config.toml
experts_per_token = 4
d_expert = 128
normalize_top_k = true
balance_bias = false
router_bias = true
norm = "rmsnorm"
tie_embeddings = false
batch_tokens = [65536, 131072, 262144]
Below are experts of layer 2 (counted from 0) of a mixture-of-experts language model. Rows are named router (the router's row for the expert), up (a neuron's input weights, with its number) and show model dimensions 0-159. Each number is 128 + 24 x the weight over its row's rms, rounded and kept within 0 to 255. Numbers have three digits each.
After each expert's rows: "gets" lists some tokens that make up at least twice as much of what it gets as of all text. This comes from a sample of Wikipedia text that the model never trained on. Tokens count by the router's weight.

# expert 54
router:131119139162139135122153119133087095164150139123131091139132120148115046128138119128149104071098116133107131164121106176121115093140121120136103144104133133159134129151120144097114152092163145098133118122105135142137082129130157160120080162145065130154113117115091108162149090098135146121121097125109189130140143165156142163131137103144150120159078107126097131141105184121113129104126114124113145112137117105147123136145098153135160145120153101115126119147137136152107150146147202
up1:091099111189133114113142132105147175078105148147140166097140119137119071160108143134159096188134109148084123123171158160120138151086096153130108129132163102147103146141122143113150094091131130098117100113109156159153129165128106103158180112133148152119149125137118148140114077138154174133174144142124138128149079133110143148104141133149129088118133158135125143153107170138125125137123105129120123154188118147113131108126102073134102137139144104123132107101126106126114110125105139
up2:136117100149164124124131146147146127128118148132131101127112146067137123100150146157113119119126168120114101047139190225103134109129148112095153129093124121118123137129113108101145101153129126110131158106154119109142140073151129164098143131134158155128135100167102114148126124163134127143130125140122127126153113126114087148158121145122122154128135153099122123139168144122081123147089160130104126135167143185136151110151159133131124116110155163116088113170083119154172112136120153
up3:110153108179109136129126128141103132124142113125122136118092086130146138179139134112126141142165074096127197145117129119136103154145120146122158121102136125128084120167078110111125113147141125105109141097121089123124147104128132102132109161107104106161144096182144136107071111095086128136142104132146107110100127153142122166116148082103079165113119142093150140155126186100115120097160133121121135089139122137117124111158115110135118115103142168115142084136145185127101136170120149
up4:071178179122121089157095088129157107114132111160104127118146177166078145122095110184124117143186099138127096135140085118117115148136121103113117116097133132169149120136102167115092130145100124113105105130125150095110120186115114124174154139129107114125119138163126152108109151069084134120155117148143119125119141111126125126126149153123126131108139106116122114144143112127135151106131140096130107119119111131084158130147126128109161134104134135077162107131100115069137152101156173
up5:106142167113102161148114097105120112092150170127123106150142136095167105112095097170093107132099147140147127149115101114179121097133117118132146143155130134105129109147101089125085111113167139116108120130151123149133128140101106152105115138100123100102114117105093116157136139207121107110096105153115120117145072140136091115099083109158106095115106096126117139123081105097105087108106133122138120153085090134129123127138136098158138093129094126178131132157131088154148151124170134
up6:084115122161091107154179134104106137109138106133128118133110122121132155130140133134099116159106133095112150143142121118142112137137125154129124125109151109100126147091155138148138086106130117112152110109120117132124128150109118087132094090121107121160110175167089108169139131110132101161132141105155097140168173156117111156144172101080113129151128104137143158076127174145128181070156158105148111163151134123193173157105130115140098101130124125132078137150096169139149118135129142
gets: "the ", "al ", "-", "The ", "A", "O"

# expert 10
router:143108089115111122111120133160122149154136121133140133079096136177141119092122102126142113096163132133155144120120118126095145090128137126141133100156089146148117147085117087101136099155144174137111139139102113122143145130087132111149174130126088166133109096087173150099109115137102152111166157132143108129133142121108140092133132107140128138147166152181124126095173159146177146145070146139089077105117119125093136129084124134106137153147152138124146121145132142132153170164130070
up0:107160115131132143116129132122128136103132155129153130147130094185143109136106132174088108116148135130135158110103088158111169125116177156115104161090129142132104136093101119106104149149130122118112143098114164155162116130122150160106142129102116103083140138146140114143118073130161170181117132158164132157129129190107131114125085180146108115127135148157151119066148142116150098142090137143156128166109133080143131090125106136117146183123133120125119119100151114141117142098111170
up1:093121110167131153096088147172136185096147122159129174097119104146142130120152150120145140119130120143114131126156118155181178144108187169161106157106105140096136108109102139130131124156156139115153120143142100096108145126142118118140113110115135134138134112092099099128162163170131151155128196105097110112141130162093119129137162123138164140121071136132116161128091139109130129132164130160141149099130108148057124156116122104146164145146148108094129116141148145123144123095155124
up2:084154131136172133154111125066136134135137106123108121093151088078137170158112093099158140132104092107136116125133117135112092175159110165135111110116116127137135194110099124144114129120152123153155133120149153132114132088118162153112138094118109141157165144059150114139104130132134140173140076119146129108133105113150123105093132126111057102143104166154144121128168129123129143145189137146140153122104119128124144136115138102135100078125104136162134087129136155114117117126137117
up3:164100156125146145157112151157104102106094156162140169134120119106107184148131122072110143124145125102108162108107119123121151154100136106153078098113113150134144117104120138180146127143118123128117118123128105109149120134156146170159097128119102149126142111111104164106119155134104122095116105185136150077105143128124118112090081121127160136081116125161160101140144129075093119082078122137126115129145140118142128109142118148123132094141177158180158119117123081146106119115142099
up4:079109138125096101111142116133129118111158120125147109084123154165135091105093136128123128150145113161159106116145154111133122073118152119113124137127129129108137126123149083130164127107154116152127080132132106166123079152141152178138139156121124112109129117121104105153131123135142175170159126183070122122142124140153162185157149111083145125132106157146105134149172133107143169099166098125116185104122111174109103125138139138148156144146134128100100123139118142139148145126193102
up5:071155145142118076108127120119125121084135126109133121110130131108153101136128117142134135107118194087141168149178107143101102067146135141116192110127139172123150115121148154103127112115128128133127135114133100155114162150118142088120163118128141182100133108108139091157178100128097133116124082120165119140112126110124117090138119116129127105129111127152103086162131114110127101118208131093143107141138116114134119126125123134115108108153098107101145168134099123128098103160156080
gets: "e ", "er ", "y ", "en ", "or ", "le "

# expert 35
router:121136129128154108121111163142127095092151096144135140148097104144096163150171138135143141108159113120156148112144091107090140148147125134135110106100127148130169124158132129138103171126110097101093149109127116142155135166122154126177164099157128113090104141140142152117124180109179105159073169086139106097115093131156112136124109148133139127183130116101146154133142114146156150132165108092125122145109113157126141160146119122171143143135102159086093121089160100138166158124165138
up1:116123157138108149135138154183170131139114116094126113130121142173137116181135172153104123138101117122079102107133130098114109115133115106143123115105145133106115115143090131054067112079208148124109091102143089136098111136115160170118123121119133131135156117125154123120116128120131123135140168114185105078094142136121119139112154097111132112123150132129122127134139153170141115146088147127122103116122121112126128133095133120134101153135106158164128054136159157155135102098129146
up2:153123132126138125103111126165083124159143146127115133182144143047137091153112177123141165139148119110162117142091115127109153087120145130118149126113126153126152089096165137096153140181123112127126115157132172112109147112171089125113140134086141092112151088107120102120124104086112129117123126138118093142112134080133140111129132136169106132112118158087117125120116138169121150168192115134117148138160130123146104157108110147117159122092107122143163170110075096126128121119138131
up3:129118121145094101131146130165125159090116108160159148165141136123099119123130150105091141149124147130166119141083156127105109081131083098128143138141121142094137110173117125092112185105113089074119088152163135119149104157135138158123103109120119121159108077158118103102113106127164132140130142123126134140091111097146173109138099112135135107140119121143104110143124129129080121154150127085119106137107115116172075140115118156122077145067137155114163095144101128130130109154134173
up4:184127139135101129131134147151127114191116164162096099130124160114142148091142121119101151126136085141136104129119135146140101129069133151112109111092154148174183094136101106134139091111091133117172130145164148112150158158137096121138137111107155138149146150149157091136116093133119114106124126138116139142087151118107109106089118106093154146181145112133133099140144169177098093093125158103093114110110126129136102145093102118153117136128126148106107131156156144133129157133129063
up5:102105113173108116141160064137104130128132097153117106142149151114170138204119144126168139133096158121134108142121156095111138127118152123170109134121115134134101134160095178125120120144105143113140109151114091150124107105118182138161115143087122125174107094113083138114101116136143125079130101107127098150148151122126096095141097154145129107123151140173120069105101128121088160144127118132115157160135152128119099111114129160081131123135085109127130168156135115125165151158118129
up6:139172120129149149127111094129162171129118127165100110169086171173132154117124107124115125082111147142139092126127103081109145126140156097091159137106139128069098153116150137159132164151105127115134181101145118134166109137145130091112089127160155175069112110151119166135101153138125158131121096137145122098097147153118127122157131153095094105122132123123135120133153140074096159162149118160139138115124106122106124103121128115105111120095151100154178147154140141169134120148136140
gets: "| ", "|", "; ", "|---|---", "|---|---|---|---", "|---"

# expert 34
router:099156107113133131123081092118084121104116106156140123079094134128147165178125139111126154155158120161116160104107151157115114094116143144107137092166078149144127133103143128072138069118064148154103146152122117126086102121136095102136145108132112102079159145126166150068126141106126139130100138157161152102130158141150096126122115137108135183138164119140143153148123139105090119116144158166104165123131093134128145144135099141113110149120088111119156123114121133118137132107113125
up0:115118113089133148151117123129153139149084089114137141107133145116119119114083089128112103159106150128133135129127091129088139109124166083130125148136131115117160116183163107106161106140160076131133136159126102132109136117102113112145134145122101097120095140118118123103098127111136146081157126098161136156107106172142128074117118102049135109160082144162120122113150130123115158100114113141083092069127113115120114138129108120096105161116086102128093185114150123142130128159114127
up1:178197112122145126157104143165115154107089082138109122133107129097133133159151070116117109092156127122139124173116119138117149097120136071095143086110133118137155131115129149168127132154099123172115113118114114119071127176132139084139130149173107144109108115157128089131096098132102125113066120166121152130094141129132129124095119088133124133107152155150106140102155092138093132108115119122148136164109149132149116129172097145113097148133138124108174119113097129099129151137132142
up2:136130177144162115123081136175062116125151153128126088078129120097155136120114129092128169118053126143107138123154151115109139133160123081126137127154105100088115149108193121145175124110156132158118117153122093121139120140121140120092114139161120167094147088136130103114120134136090168103122180135162115129088176114087135181131130158116144111115151128137137123123140135135106132114184162130144107141121135090115124136114124113111105121144139153134121111143132147113173135127135141
up3:135123099095142155131147099180120164096158081135145152137117141123135152113123142121120124145140155174139176112110111140099119108111162165177137124117130109133164129159116121087066150145109160138139148095126113118092105133173109100113130155161120173133121119137109108080141102078129088114123181125074115130133159151089130126118118140131097145140122118145123126133090108127133129105150139106092132083187095155160101139141158137156101131117144117144121154118172118134093143116153120
up4:150118114131122134120143161075105160119085137130100127115145168193126124095134156129114163122112130146144095116118110124120162099149170152137110140084135091119171116089138138129125126128089111141146135126191145134132147114148126119107119113142102201154137138149156134158164135147137166096071114134151137149148120153134187128124110124103128154090108125169140158116132126113141106108143157114118113121118125151102126131088124132144126156177149096156093083133132174101146156098115153
up5:114107146058133088106115144122098109109122117152126128129167182119121115159134117105154082109131167121149118149140118149085102141100145108125130171155118098157107102156108125141122104124166141135119096131108137146087085086123152130154111141126105131123145116084132102127149131147112140119171129117088067162116140092163078142118145092129146146107139134128109155098122118101157135097121149096127153129108061081126109130136136140067119129159130186136129133126128137118149132150135150
gets: "u", "d", "en", "a", "am", "o"

# expert 47
router:122127111124119124186137148103131101108054152170155123157110112132159110136080145090125155161094116123109108093131124160098130143074089146096113103139149159104077111150174131134148114101134127148110123124117107145154122077138152104069110119144108110109105146127126114125144141147171120131097117164147113115118124116126139109068125154059072107139111113107132137104164124132103115119165145128115132141096126136127108133128143105101101092106138118115106109126126136100131101102127095
up0:117070112112104146119125088149153135195166135132080115126129091134088143108128118114142125132143100155082118111134136099125120130161142148162138138071131173162114135136150125124140145142171131144167121132129113129125128115098110108132131141128141109117144082144162154168112098145103126101134140166120102092149133122061103135130135116197152153127124148166147142104105127118103109104152136173134078134158141171130144139115148101091104114134124112104162085124109134135110157118156094
up1:087109120162130153176120116154099135161145128105111137113120107133137130127065110122137108129099125150129120145125156117064128118153064129163110132137102139155138148118117129106153130138174121174161125085110122116135119149133156170146134165145131125150129156132099091111125158133095144138201136147077122149155114148123129187168121164196137125140144099108123150133097144115151117103127126167114123122138137124128117091124104132127138138165110130099127136135138117127199142152097112
up2:143089143092127113125122192144135102110109144129112098118109135164160133175137099082117092156124141153144120138148152132133104169142118103101137132105148118119151105087134120084152097126126152118094107143147086133090095175120122154114185155131132164099156161161159140160177126082091136156169107149128130133133132171130121184147153131135116120108136093118115127114169155126125123102085098151106135095138130126158109110112126097145120147103173134127127160143111154131127122108140156
up3:097109160148163094196128121126152117125105137115134141127153126120140121143102090119085125093139123169108087159098132154128111114177074138115167116110141160143135140158139145152123106093096134118153140179118116106161099157098130135122150152146106142114116109131120115154102138143114132173136150123155097131105134136146084119125090165142121125151167161163115111094102142138147097170143122066155136122125134151115115163142081151111120113142143119125147132111172097071119126090144103
up4:112149144111137150125109149165100108112125122101076124092127121100082139099112125168112082103082148150102143157160137150119095137062140095143148123116104109151125108083144111133162162145135154126108145131100130153097137160127120160161136151110114138137110138134136150085139181161127153165128139191137158166139109159156100124130118126138126122117118154135113144132158131104114118126134073096154140125108152133080128149142146101099134159179109112122127126164169129133101154079125122
up5:138144134116141132158105142172138111076140090088143139054099118142122093140117141171155143105146142134130113140075133134154105152092153101099143129154122159153099130145116139164107143129142164132122093164147117146098101147114134160152123197101113157108100126138156129133123149136130160141156149153109130126163141098124110125133093165128175111134133124105140136107094114172179061123149103091137113164120171091135152133116136138109124133118111129150139144111158101097143148152126116
gets: "k", "g", "v", "ag", "d", "ab"

# expert 9
router:124128103141166149149150162107150148091104152131134148103128150138133105117043101147126126196101095141107156123132158164098119131138089128080145125115114150076142123149107106151140148140137102109144096129164148100097116126140163138098146124129140107180134090082131117092142152108118132157150121102137156090115150146126075098128099136083129132123132139079130102106111113120104098123089121147117103130162125110159149133141151120103101146121111091143141134117143118108121071154125132
up1:149109124153133123058148113154090093106133088154124142153166130089144152058133172136159092130124156132160139123067141115087118118144099113101150166110110142146142153134127132154123134095145125153164120107118124165109140116123150139121165085132120144170151125117114120120126149127084166092166100133115057110128120121138095148110104127135130106146145113118146172137116118147083133146118137136128147120118150130138092144113147074092147184124157128118135145122121127115108127151114163
up2:100149184092148143153130147111120131105130141132131161131150160064131177128109109142146087142137118144146118126160093117146153152089164118108109154162094137089132153125153131145120107123131079108079134136101108120107097141117123137090131186175138143134119104140128111104179123103120121169118139152137156135154142092168128145130133154124118147092156137113149152102145123098118123142158079128108137155113135115130136134150072081181090122168125123143110115125122169135128148105134164
up3:117139102132148145101106145138150141129103150134108112130139125122130098128110112082122155137149139142161138123128106140114153131155109088149114152164101134132096132141120132182164151124136166080096128136131134097165099137097166115153079139138165109153125168143097122136125158109176121126114158129117156134145143109125101088145108105123101087147093145131148151123128170135130100111080128103131135116084140136137160120108077077087148136162130106197132126146167091109183129152154111
up4:113115130095107144105147130120047102129129097174106112138145147113097065093129104145133161125133095151184150160145128132118109135120092052127133093118113167154114103118161157144129107133154124137084099088120136108134129110112147132089123123162128148159148091153134129142108126124095096088108097097099134112192123148133120111138148123137115128099163156107154112086165151124168131118133117130130114135149124119140101114145106141107154134136109135143148140105092129109127116168169137
up5:126123134147143095126150115146122157133119152182116139153147088131141117093131115127094152143091117169128135139106124135161152135129093123125171069108138134125153156139139078144113123113087123136156147120139122116138170187152082156094145115123092136139149088138135136169110174120089136183137100131184147185125151116110136129143123111136083136123118141118110150151118128094046099106138144134158150114136096139119132162127131112131138152176104121139144088111127141117149097135122127
up6:140173110128085119136099147129126085140155125134121137134109148110134131122109139142133158122165145071140165132144144112165152102130110133118083172123119102127129132136149188123123151108089170122124146158134117112111143120126122148118124166042145151150144078124168140114132114076087132142114134144153104140090122145150135123096140127143187116133107134114140120100163098128093132120144118169140124153131118118154103136105086147136096092115132128056099132133098104130128131074133107
gets: "ent", ")", "ation", "est", "and", "tion"

# expert 48
router:175120119095122103135123102135132096156124172106139076092146154124118109119131138084162111115108108106177107113098146110152120118126124115129092111135097138151129104141123162108148148139134141149115134107153095129133180128104138138139163104147162139172120120173143104128108077138122116149130145162109098171134201146114067149083121137122134139145160150124112131157096150124134063153145123136098137119170115094095124124069094091128121140160108123101127115145116128129126099125121131
up0:132145082133120122156112105110161135138155119136108160154088115113147098129123126086129131092153103145167119167148159120099138101108109132122095087123123148132137159149155134127133201156141162155130134099118138090120107121147112124090112080140119139157152091123123123118138125108148132147111131093207111115132088095122091104175109146120124130147146166109154153105123167127135112139117154119140114130141157148105114145142138180167084181129130160116132080108124157109169112138139117
up1:158088143181143152153143123133132083116139108166167153131147077151114111104115136146114176136096110125067132145115138140175100130129140168130138148155121113154164110075147146134131122112111108115104146176113125080080151171147132134104099114140122138101140154186109137134185114127122111140132155120129146137150105106178137107109124146154131093109120136136102119125096115153163097141082125131096139134139117120098136102111133097166129154103119105133123106115162142125120159172112100
up2:110146148116176164191101146064124083113140106096158153102139121128165118139080094123129116122120125058107120136118163160133098147145107140091132133084101099122095149131146165181139118126131109140100125151083183103157133120092076104133144131109105123134143127149103145111072145161136148111111131152151114125152122125117081129133152125144110137128151130112055141117118130112158145169091139123118141118102140127166132133138129140125130146137117129153103112137130144144103142102137125
up3:135104123111146095141087117190124110114105071110130134136173187130125098144094102156120166106142137128144106124134158106097137120120145063109121137117131144156105108140141103166158116084078138096140131093164120148140081127124138123116100117145117115115142129130165128107110170111088119084116146145126119133157158121149121138099115181155108130111171167100124134086100113150136084083136101126116122117135129121123121140130167149152161128097146117131114117152099145158173103151132144
up4:098103106141102135111122102125091126162125104134128139080122119135150164130121118141130144124119096129110135114139127137107169112136147119168121148141117168126091121141135090090111124126141156148130136163128124106076115139163155190082124136145145158130132146150108108103141140111157066138070106123159115138192164126155153090112192167106115126109131100090130149131129132117149130115076135131130175134121105122156144120106108113141127161123096167137151111124178158135168123091151127
up5:101139123134119148104136158147123102148084139099133126127120154133120142154131086061112177134104109119127090157170121111119177127118117167147093085080167118144156103097107107179138174156122126118118103172107136150138117145101161107125150145126163141117141096128112116114114150135113148163136101121124138155112124171161113176135126139125136141139110090169103159140120163114121143162140133095138152139139113151139115097117159118158098161097160098123143105151097131103135116155083085
gets: "t ", "k ", "th ", "el ", "o ", "d "

# expert 52
router:109139145108096106180155168180128097145134120186137146135154121150112117141159117168084121097118114145118093141132136161108139133122132120127156143133158078141122111124149093128135152132102146060085155122129110145136142150129112157105156175164124152088117116129116140133163117118100116163155077091100128118137123106094138160112135098141122174144132143103169161128126151118086120147119136120164163108114104169101157137129107125099164150122130154126090117086163112147155133126105135
up1:137133109148142153153156104098162134113121078110179191119122106155136114150142090127133122115128114134170126101113139175131146151133121143145191129137149118116129132115133092123143131128155137142101142120134131107136128093139136143122108176101167132110132180125153169141140119122134117164095140125089078112112101131141135097087080137077131124113107120130112112161132130122150136101136142145154114088134162134107154133130125103156115137114110157177180125112075118174066110159152103
up2:115129140154123125168171142129116149147115127121148157123171147114153123150086132141158123111116125099103119119131133189116144154100150115136098119153144121088141112110160152138113129096078143113101108167119156122117095133183145128137114118168154139126179106129106136168103153088121094173128172147128111105149161129107131123154163127113144137129103138156136095092130128105179159181147158117113115104100153160143149134130141040102102091137150164129138109126148114118129134105134123
up3:149121108131070149128066173116140099097101126169171119127087150158135118111119168138128136108140158134133131154159104153096127130135142117147121099087112154123164090149146098204157110154102153108122097091110091157115125120119090111149138102130095162135165152126141084119145150138106117122116142096110179134124138118108118102153122157144108143125153092104130150155106111146134111134118119139113159111109163125130153149142102107140103087107160067126127136133124121088172129110136120
up4:140156129092117119089169101140116100121115098120054138167082148156185128121130132156115121144102093128146117081172132145094150116162122122138132096105111149117150092148127108127110135182135151135161122119104121121165135098121090113110091155154120146136114144125108133123146130104138101097082116078124111128088133147104096147106117131141145149139121133136117133114129105111139138145116120171103127158148160099117123088134116082104103108105131111141194155154084147143161091157134122
up5:143142162162106083115100117123131106115126104125139132116114106123083125119152184151142112144139152144119177142125132129134180090111100111126103092089125151118114107162165191137176113151156115155145094117173071143131121147106134146084075138108134141148124057129149144158155115156140137125125119109109104130102113181129151143153109125137112157138110115154142137167109136152146105156097128115125105092116118089139128148128140088156138123131165108145158119128101110131128145175114124
up6:147089159126129126129115123121129138126119136114120132155162166125107121144152128146096125124126135105152123105104083129130123109107128202124095153094134110104063157122118105159088170133103116156126131115132123124142124147149170102113118124093127126114110112143145128135155139125101121123159116115134136125116148126178142128128207143092148118114170143153116138202146151177131127137072053136130120098130110092135105123108149125132146126138129123117158063162109150116105164138145144
gets: "the ", ": ", "The ", "| ", "=", "= "

# expert 29
router:131114153150147107115117053140121156076122158123129144156122135119151146156111139114067103146134137100173142141119171112124108157116173117081126109142098149075133131108150135097149083096122129110132113060171139147100130109143079141122143120081111107107138145137091144142116131166120142136067105150136142143125113140119099092143115146121130114161112138108161120103158096164134131108134139099147132144134117103133159132134121137116127104119147117095140053099141122130116119159118143
up0:134116135137137142136107150134102115110197126121076093148147105131152128128155108138111106127110127154133092151096141105144121150144146171127151152147098122124147113090127124113088127138162120155121120165114089150118135136127150120153100137139149138180117134154148110124064115135118149131160184156164083137136148134097142133122071133164121120110140177112116125115158130101093134135135123143118124149107112054129130162117139124164172125120082062113130193128119130125120146147117139
up1:101149092153139142112100138129147073127085079096130114146120150135148144123149123143141087107077143138150085120126134108162090116130145141141149131123138160145158100100140145121152156156099142128139138116133108111124144118138090092129085122160135090119125115123121146125122190139121140168141136089185163168134123140175162137146114113133120105086128128081133159128148103074124131127110102161115160107146180141097113147121127092133158126101107119135138152159115119141185144147106088
up2:080136120124143099103143124143105129147167082184111134114131141150090128114154152168147135134122119166120150148130178102143151099163137141142121135136145118184106128109147086110123137145150157153098118098130111154163136110142139128117126080125133153144159141142151155143139091086140162172128145115179136132173118116097128155102129170138112112118134100139154145171123144134156140150123081176091158162146155097112145138130158116152133115126118110112109114142146076164131095073128130
up3:117079119127143148133116129086172082129083145141162164096141132053124134139151161140133145113093130097136131124141141165111121122087117139105148132139153161137144095155116145110109141091134065180138127118116077125138095147146123132117150134113124161133130120112130122124148131168130130105144127118168141138143123152103127136126143132134140144142136115111139118136177150094193174126138155176112077162118162155111097102150088119098087127152101105117154118105129119129139107178140120
up4:137107103117118115101127087101099099125111120169159138142130124079109079167114125115147110135118140179125180160181127116131070107121138119133131117151091175092118097100108120123072120148142169117107118154124115125118181134114125166120087185131103124121122123100101090090172123118130091128157095122128118108117078111105143147084129124110140138117102163161151145138131118121130126140113117129132108144094120108120201146114091128108116142124137130129116160146101103141113132114120104
up5:137135157155149091150113100119180122168124163108126142145133141120150130161052183122111146182138107135135102135140148118120114126150159138107108146114087183127109151146107106127137098100152128143125167098110172108174143128135118091105112134138122099110141154095118094140125132144099129151137154137149083170142155131086111087125148145133121143109126152124119110120151176178153112136133134114142089120098087105104132099137128100138147085150162145142088163133125108131160099123112124
gets: "in", "an", "on", "or", "ur", "ic"

# expert 4
router:173112133124101174155156163169093140134142128122142087133139111135157134172130146129126153079124136076148129173069101171075161105156146105161102089141117110131118134115137128135119089144141138126141112125117125083116154162149161158140118151151161138142152116140122160141108123079144142082128113156141167127132107072104139162140121119143132102115155123127108084095112153135107136150125152089096157138142103132099156117104128157129108129104117121146103108101118097126088163152128113
up0:107125090111151126124115134141151110128082156164132121139134143161166154098133145109087133148179117096197113152165131127081120168141091132110114082109131124141151143163105122124131108101119122136114124113134164163119119157072124169130117085140122093134122121143130149127117100159122136139116127106119115179121124149088102155084135126156115151114167088141086149141154105073127088107135150132090138109132166129111139131144094135136139141159111126119142131148106124166121156091097080
up1:089111135126165107181115163172160138141135119132139189099141117137107093128092147122153136140133120164156162151116077132147133145159118123117176092128111080097120148108129113178153115138171099164135162128188145122135146106137112118118149142173108118089129104147145084132128126126105169160153149138153127157127121174123091139145150146126109129142141134116109116161099150130117105125139126134135118130131151128114174121112113106093130130082108129165133131169097154074138116093105107
up2:134144155080107108174131155128147154140123115116142105188099134163163108125109191165137127099124130120142117095161132118148049148098155121092124132131042143112119119145127171154099118112157173117123140135137126148097130154119107140129157117161135157133099122142095136141145096133130161084097170150146119116114131121138149117148119126094081142119100155129122146118179158139082131129131130120105157128154176157117132116102105117098144160152121155132106114140127149138113135128121134
up3:100130122131172108141149101096169172082124059098105167100149148132154120142117130095123109096147130110123113109195127143093157119169113162106123120103140125164127113106127152142151108164121103104100174109113124173164109178119146127157123110129151108118101123138094095098103110109141142109140131129150122071131161135090139139097084125151126147151105127140128143136157130108141146130160139108125096144165135164137151113114149101147132085105110124109119142133118133140116165188115111
up4:113146137087120158121124155136136135116120142089146117117157157094170117095120135103117112148077126101141147128100129141105143140095161153119115105073158122178148113108064142120090119115146097120090182119128128121113122158137139148147115117144147159143138098137119113173138133144163148145140126108141153109092193120137107142151155115083163115134097145196141113122098149139138141178122104160153138164145163172135137155127122131123162094124128125108102113128114172132142153140104102
up5:089121174120174120156124136092152123078138149143143090121139095149111139090101128139114160118148130118127098099134167135166160107124126140108107126115113119117124135126130138141168117119170069123146120099121123138119125155129120138115167134149085154127173169096141125109104144134149131116072138133084141133149142132083107146181136135114123162161108085111142152153125140111126126157126137142152119137111082099110139070102082142110123161143160117109149121131110154151116138193072119
gets: "a ", "an ", "o ", "the ", "is ", "i "

# expert 24
router:170145124123118151123140108139134136112102157118133154142124081146151149107072141106152089110088181167124140106075095132103103142109125109121146121106134123088140128121112193117128147115148123094165130132188128140131144155084101152156151115088096147125101166133107121167135137120097161102142114107090149136060126148107122170166127130078120140090088118125157123102109119117112144107150144117116084112127132107119138134132119149107086115125167131111155111118145136117141104146157147
up0:147157141093109110121147128132125108155132128132118151138103113142114135106131155095160115122151126122151132155121137159109120107123118130122130111109105148152130114072115136124166122133143135130098142173109135154107080116145107131070115151088147096122103105117092075115131075106117139134153130141129113149106128145126088171143111086139097126130160111102107094147155131112131156139121101128106120143141185085130117147081094092155115147149155134076083059126139094095129167085100099
up1:188140144102128152128111159117153161151097094120142132108173145129136110096116099094122122149138113140126109120131073087142130175168122140110099144115106079081142131156150116142092140093059089110094111145146118158115156124098089113120142123092132104133113155155123110121132073133141108119120096126151134117152127143119124164140142074089133154130131137130086133134116139119128140118092123117117099116112090139128158102123096100178112128138127174118125140119140105147190117121160104
up2:104140100113130149130148200131111121136082150144158129094144112133088129134101162146134128084098144143137126087143106140159132139186121155153132093145138082134140156113113143109110134091081114134145125142110129166147137106079124089125152159133134123139148133127137138120113120113122108180114150167143139105078104152077152120129143099092136122109113104136146144133121168111184140125151146145103154091113106129101086133106079107110113138133111125162088129128135155109106097149081100
up3:143167105104145120146122131151124092139095179111180129122093106112117097158137103132114162066100154082136139118117111100175126114171139112158118098167118139136102153101157132124107129137126116149101137113140136129143123054127114130137129115117115116128148145147141144142125144129142129124117121076127091143093139127095177093103107135130169100109144092152082142129111159092068136108135130133109122148061124130084088112123167141116155093132117140128143167124122161144114122116146142
up4:126120130138106166108137124145122146164060111153115148131100162152119170134146152145108177126140139119151126135125126130165120147106092102084135145136116166146112103104103140126091111122116176187104122102088138174097150142123156093113141136078156140142104164127131166146110123169100088109129152150124105170118118108111127136139119135156168098147115138146123136137140110114129138117162148157114120099094115132128124157140108152128128128123082158114115174084108158153140138075179154
up5:119142124185094156131126089116129121105118130119111155111131129105134098186157090117129110118150123129143085146070155133120123119106099108172116099099167106106154133123103110162157106106129153119139150102128143112133137130121177125164097159161149181123122195120112096118158101113146128179124096133109126173117123120135128155106172123111189138158125134133119131107115112114109150120074139119102145157099122152185099135131124136126137144077137117114101105122131105137126107129127088
gets: "al", "ol", "il", "ar", "un", "x"

# expert 22
router:147172113129144122132118163068139176117126117131102134130177168084125143164116143168136128167113138144147137131133130131106118100093146120131090180089157107149119151074116118162116083077176124135101126113152127154165112170106114132163118125126092121167137134146097108135130125126163158107102141130098156104124171142097113131151117136109137154130145088106140102154091106097123156118125119112134114167140096091101096083152139140152122140120158125098177128118124120158122133148124121
up0:126114107151119134067127081134123125118087107122088118091137123103155135145108135135120084121101131151117108103117086139095114123078157160129084125129094126138170076105119168186141125124134128146151157115162163110116157114104146068125135161090114091167167117125127093125063120119144137114100127130132140106170124115124104123112134139136137155097132112084122126174144137128141087147140132151107118133124107117100126127155142092147131143127154146092089145169123106155087106140130120
up1:114128121130125128120180127108122111154100139159121115113089144120127115132121139100097134116158097158129149094174134077126149112184083125135107107133148114152123150110142183068137149126131119124073098141167115147105121099110123158109176152121134113136160106186087114121134114114128117137144157112132122141142092116146139071095188123101168124158130131171113125171100125126110167144110140128158107143127148164176124139126106152105126147149156143118141126128143144107182112106133135
up2:103128097101143108162102130136102105128082081144126126154119151173137136120090137167135130145117159121118095126160086129117189136122142067106109101124120128145117083132176126130153115155132146158123161096134105188136118117118141118174102153136072113095161147113123105136100154122084175124138143085128124149139123096156140098149160160114154122129146143114130125136107154116135141117146083133100128163139140110113135143148073152113133108124102108156099128143114118139185141092127119
up3:132112126138187106129126103135132120144120117161126151167142137161116085132130087146109125129098133111114113149094131117161128115136167111117179124098124136172143148095142204164121145130110125123182134152108121149124105143130123108115117110141111132110088147126122143139109175150191125098151149161129103103119130136162127140084157095106130140137130099147113122102107124124153173115122161139152133121132120166131146159127040133170100125140129150134170130122144127128145159152061131
up4:115108129134146146091113137088144121121104074162098140132176103139146140142133142135077126102098074109124126124134087118121134170129125180116140093116126144152135115104155121133129143121107102172129141115137144144138120151154121123113164118156088172112095100096148129153092136138165147111156103103131120150140126157158127125136105168107158138125139148192151136146085141116116165070155138158058097122125148126125137131122154090151088134113112125132161111136098081131105123167143132
up5:146160114128131121150143159139100112135166124130103129127126094121144131125131169091095111128081109094140139127069166148127117139134144076157125111136137149153111124168136144137117122080115158153170137124107138151143126134101123138108091130151082132157041141093126131122127150128133106113102142068098119122121111152149127093106190074126129130148111130108119100125096172068131163144121124108131134121125120102148084109113076121145135153130107116164171117103127105134131141124146128
gets: "ac", "et", "ro", "op", "ot", "ain"